{
  "d_model": 128,
  "n_experts": 256,
  "experts_per_token": 8,
  "activation": "relu",
  "normalize_top_k": true,
  "init_std_router": 0.00886,
  "vocab_size": 8192,
  "norm_eps": 1e-05,
  "optimizer": "ademamix",
  "lr": 0.000885,
  "batch_tokens": 131072,
  "train_tokens": 675000000,
  "steps": 5150,
  "dataset": "wikipedia_en"
}
Below are experts of layer 2 (counted from 0) of a mixture-of-experts language model. Rows are named router (the router's row for the expert), up (a neuron's input weights, with its number) and show model dimensions 0-127. Each number is 128 + 24 x the weight over its row's rms, rounded and kept within 0 to 255. Numbers have three digits each.
After each expert's rows: a language model's description of what the expert responds to; "comes after" lists some tokens at least twice as common just before its tokens as in all text. This comes from a sample of Wikipedia text that the model never trained on. Tokens count by the router's weight.

# expert 51
router:142131150143112123088173148153134155128112130104101131119138092162107113112154083105142112188170140191128093091126116098145149127169156111096133154120145125114160111135119135100106152121109138122075121142151147111100116140120134123151161115145132108105140123167148127103178167128122126100143117107155179116139129153117108168094132149137162113081122103092125136119102090170129132113156
up1:097132116151194138123158164138120144118146183142150127120159117126126092170117114150146167092136142139153087147124146111105110127123148138133111131132113141126156148135107164130124144170085133151193090130104151130155111131142131198093119158154170098130165131136138192111137099106143086130129140133121136122134105144147107139121106099102109103097158122126169123149122131161138133161146
Equals signs and words in section headings (See also, Results, History, Episodes), LaTeX commands like \begin, and table field labels.
comes after: "=", "/", ".", "{", " i", "ta"

# expert 10
router:101119106141156110185100075134160105131154094125151115161163162165141136124154132121080137135118113108122098138126139135114125152111157127156108082133152125129114124118099150143133173112138124159123124138134092191170141106136109142151082152128152152129141114173113118147149131104122104094108165142116092174108104122164085099100107123172114117129105132099138109138099105124155142127083
up1:134148173136120147103150130094088159179133116154159124151085152140122126150080161156155176140116073092111149091111122115150174121162105157132141120127121112150147160117165136125101098137118185109133075105102138110139132132141106120107153105148121126121150152117111109128122099170121132141137098162130146110147123106144120114114103130102118131104117078152084132153136151152114124070123
First word piece of a capitalized name or proper noun, often a person's first name or name fragment, such as John, Tro(ilus), Rey(nolds).
comes after: " the", " of", " by", " with", ":", " in"

# expert 60
router:139155085101130159122118131119143159136111124143092104114150145091109093133125144156112142134137160113131109138128098132091136157153120138135113134100135154124135097160159125138134131145111074129076137151118152154127164136148091087172117120134071091095065174116127156123136133079138083157146154092163078132139120160157141123108135113106114137153133120114127129126152185155132128150122
up1:126131120078172104114112145167127188078121148104120131105168138111118085127134073103129113147148128150149116134120123113173150127108129143104166123112116150146143146128142146143124120142143131116104159126158115122137186143159165131155125118159148185143134120105120135150140103119083110124125136132122106102126119058154130128117102113132135109103118128102159114146109089079055148128136
Adjective and verb endings and common modifiers in running prose, such as -istic, -gent, -ical, -ing, like, such, known.
comes after: "s", "es", " I", " most", "x", " people"

# expert 19
router:126111108099134162143141134162113151133092154140128132150142187110101134163129141077125141144140154109140113122182119103137131103131088122132105135116137157107166089102152122145138141131111149112104088139114114124088150137119165145151136128152143107131125142073105135138173098096084142090097154134161134102171130118148163132093115118129079135107175139134092158083114119092162139143110
up2:116148148165108129139114136144097104107114128157093112134125133132139082150119108112154142154155102196118151148065082132096168132140124141117123172131131193100118144112125153154133143115080110134120115098141147132126133113120108077128083139096177099073130175130165142121109112135124115150099109130152123115151138112123151115080111115139136145116118147123091097140103149114154143136107
News-style verbs and a few nouns after to, was, would or not, such as released, announced, appointed, against, host, present.
comes after: " to", " not", " was", " also", " would", " he"

# expert 62
router:154135122102168097126157163128140122168167111168136125146137122156148154161175124161137164130107182132073114119133124120108068147068148105130127139095126115132114129149108110160146118131084131117107129131121160141137158131148140120131089129135104114126109100178111202122142154135149107116115107119145128117148104148142151147085155161112131108145146150153109139100162101111161147117100
up1:139127122140143098132142150134118120122096121121117111136171124118102114128158143150136090143135161107109110152136089121134132112209123171090118142130117104087159071146116136123139147112135092168164107103133133208116138134110109117120197117083167138131170123128114128138113121085138161110121126151105124148164127128095138105128100133127131083123134108151132118152128109158103125173106
Adjectives, adverbs and and or commas in descriptions, such as first printed, 125 ft tall, various, especially, well.
comes after: ")", ",", "s", " is", " was", " has"

# expert 33
router:128118110142137121110123146126113149120109137126162114176144120171116140129134101112148090090180149123128157117116099144161094112139164080098154146106130098124054126134141120152142107157115104118146145112153121093107091165100178093100141087157133146131140140123128149130181128139132129107115136133097154128121127112135122146101093149110154130069105080146133111125068165116139126117149
up1:154116177139095122157146155103145108127104122104133111137141125108168142143093133127117133143139127149095124116117146147066118178163106125134118131141090148139149180150129120105141147147147120115164155091109123148140104147114158122136147144133158097155162084150139099094151118170172105119131108153110135164117108086074096089166089132115125122114168148124163108126119137112134073140116
Tokens opening a new line or infobox field, such as Votes, Website, Genus, Population, Sources, History, County, list dashes.
comes after: "\n\n", "\n", "|", "-", " •", "^"

# expert 30
router:117098117136103105099096131120127156166134142113145125184160181107150147110083152171165140137164127126135153101132108122114093119113150132159116150077157100132128181122115118177118154094107160181123154133090103152138138099148157089142113090149134171135116115103141112147094140146121106126143134143113095131118161141151106134127129104115112139098143111091076128117118163152145126136146
up1:100133126123085156145109128078129117156123121133109123135130118160124111126181147119154149116133112126106145164107112142175124098134159130136074071148127127110136088140105118150174109137133122170105151113076112153125127121110136151125096150156175129137106138115121128110120121063137190137120122125103101143103083090109111107133140098102100099146175123153111118109117116140127108182148
Word or number starts right after a dash, bracket, quote or line break, such as Brussels, Newark, 1955, Un-, In.
comes after: " (", " \"", "-", "\n\n", "–", "\n"

# expert 11
router:090109101125152154162109109155101116108153148111135160108134159154152097143157089121116157119149117114125100150133163112098134144074104136117131092124110162087128136139118134147146129182111160154130098132160141141101146115098146181098110150136138146133114121152081132125156137133135123100089176134142114098143053088110125131140136125133128094127169157129134126140078095132171116142132
up0:170110149142106143139134144168094141119120125167137083118158120127167093145136115136179152128122097122174130132097114144107098156133145161111123121117111104108166132073144144096140130169145149141187127141121123080157138068167117132134093130117161124076131137142129115090110155130131157165121128138133123096157121116077144154169084142128112124112136143134156102119108147100136147117122
Content nouns and proper-name starts right after of, in, for or by, such as war, museum, Billboard, Harvard, NHL.
comes after: " of", " in", " for", " with", " by", " to"

# expert 48
router:129141117127124119174126110133089104129090148094161127073140147139140139123109114134102161134129082130167105134103141120105137144134146170114118109108096116122116107098135125106144127127162126116150094110162127148116122129150191186134109149144149110114115086154085137104105094128162152151167124139103159115122094132093129084170110102172121122115129101103161156154073123115150093137109
up0:108099133170145118105116162142104096115096146189189137151125098131124111121166165127155124130148135146108127143115116169155151106120141106146122119131128144093131124131122125138136156090101100162154095136148149137121175111082111127176073100147141156122143116139105149159134144102139136133118138121184109121092094152137130142145115084160113095137137129119075091155131128133108123167167
Nouns and adjectives right after the or a, such as village, war, same, latter, 1980s, Second, continent.
comes after: " the", " The", "The", " a", " this", "the"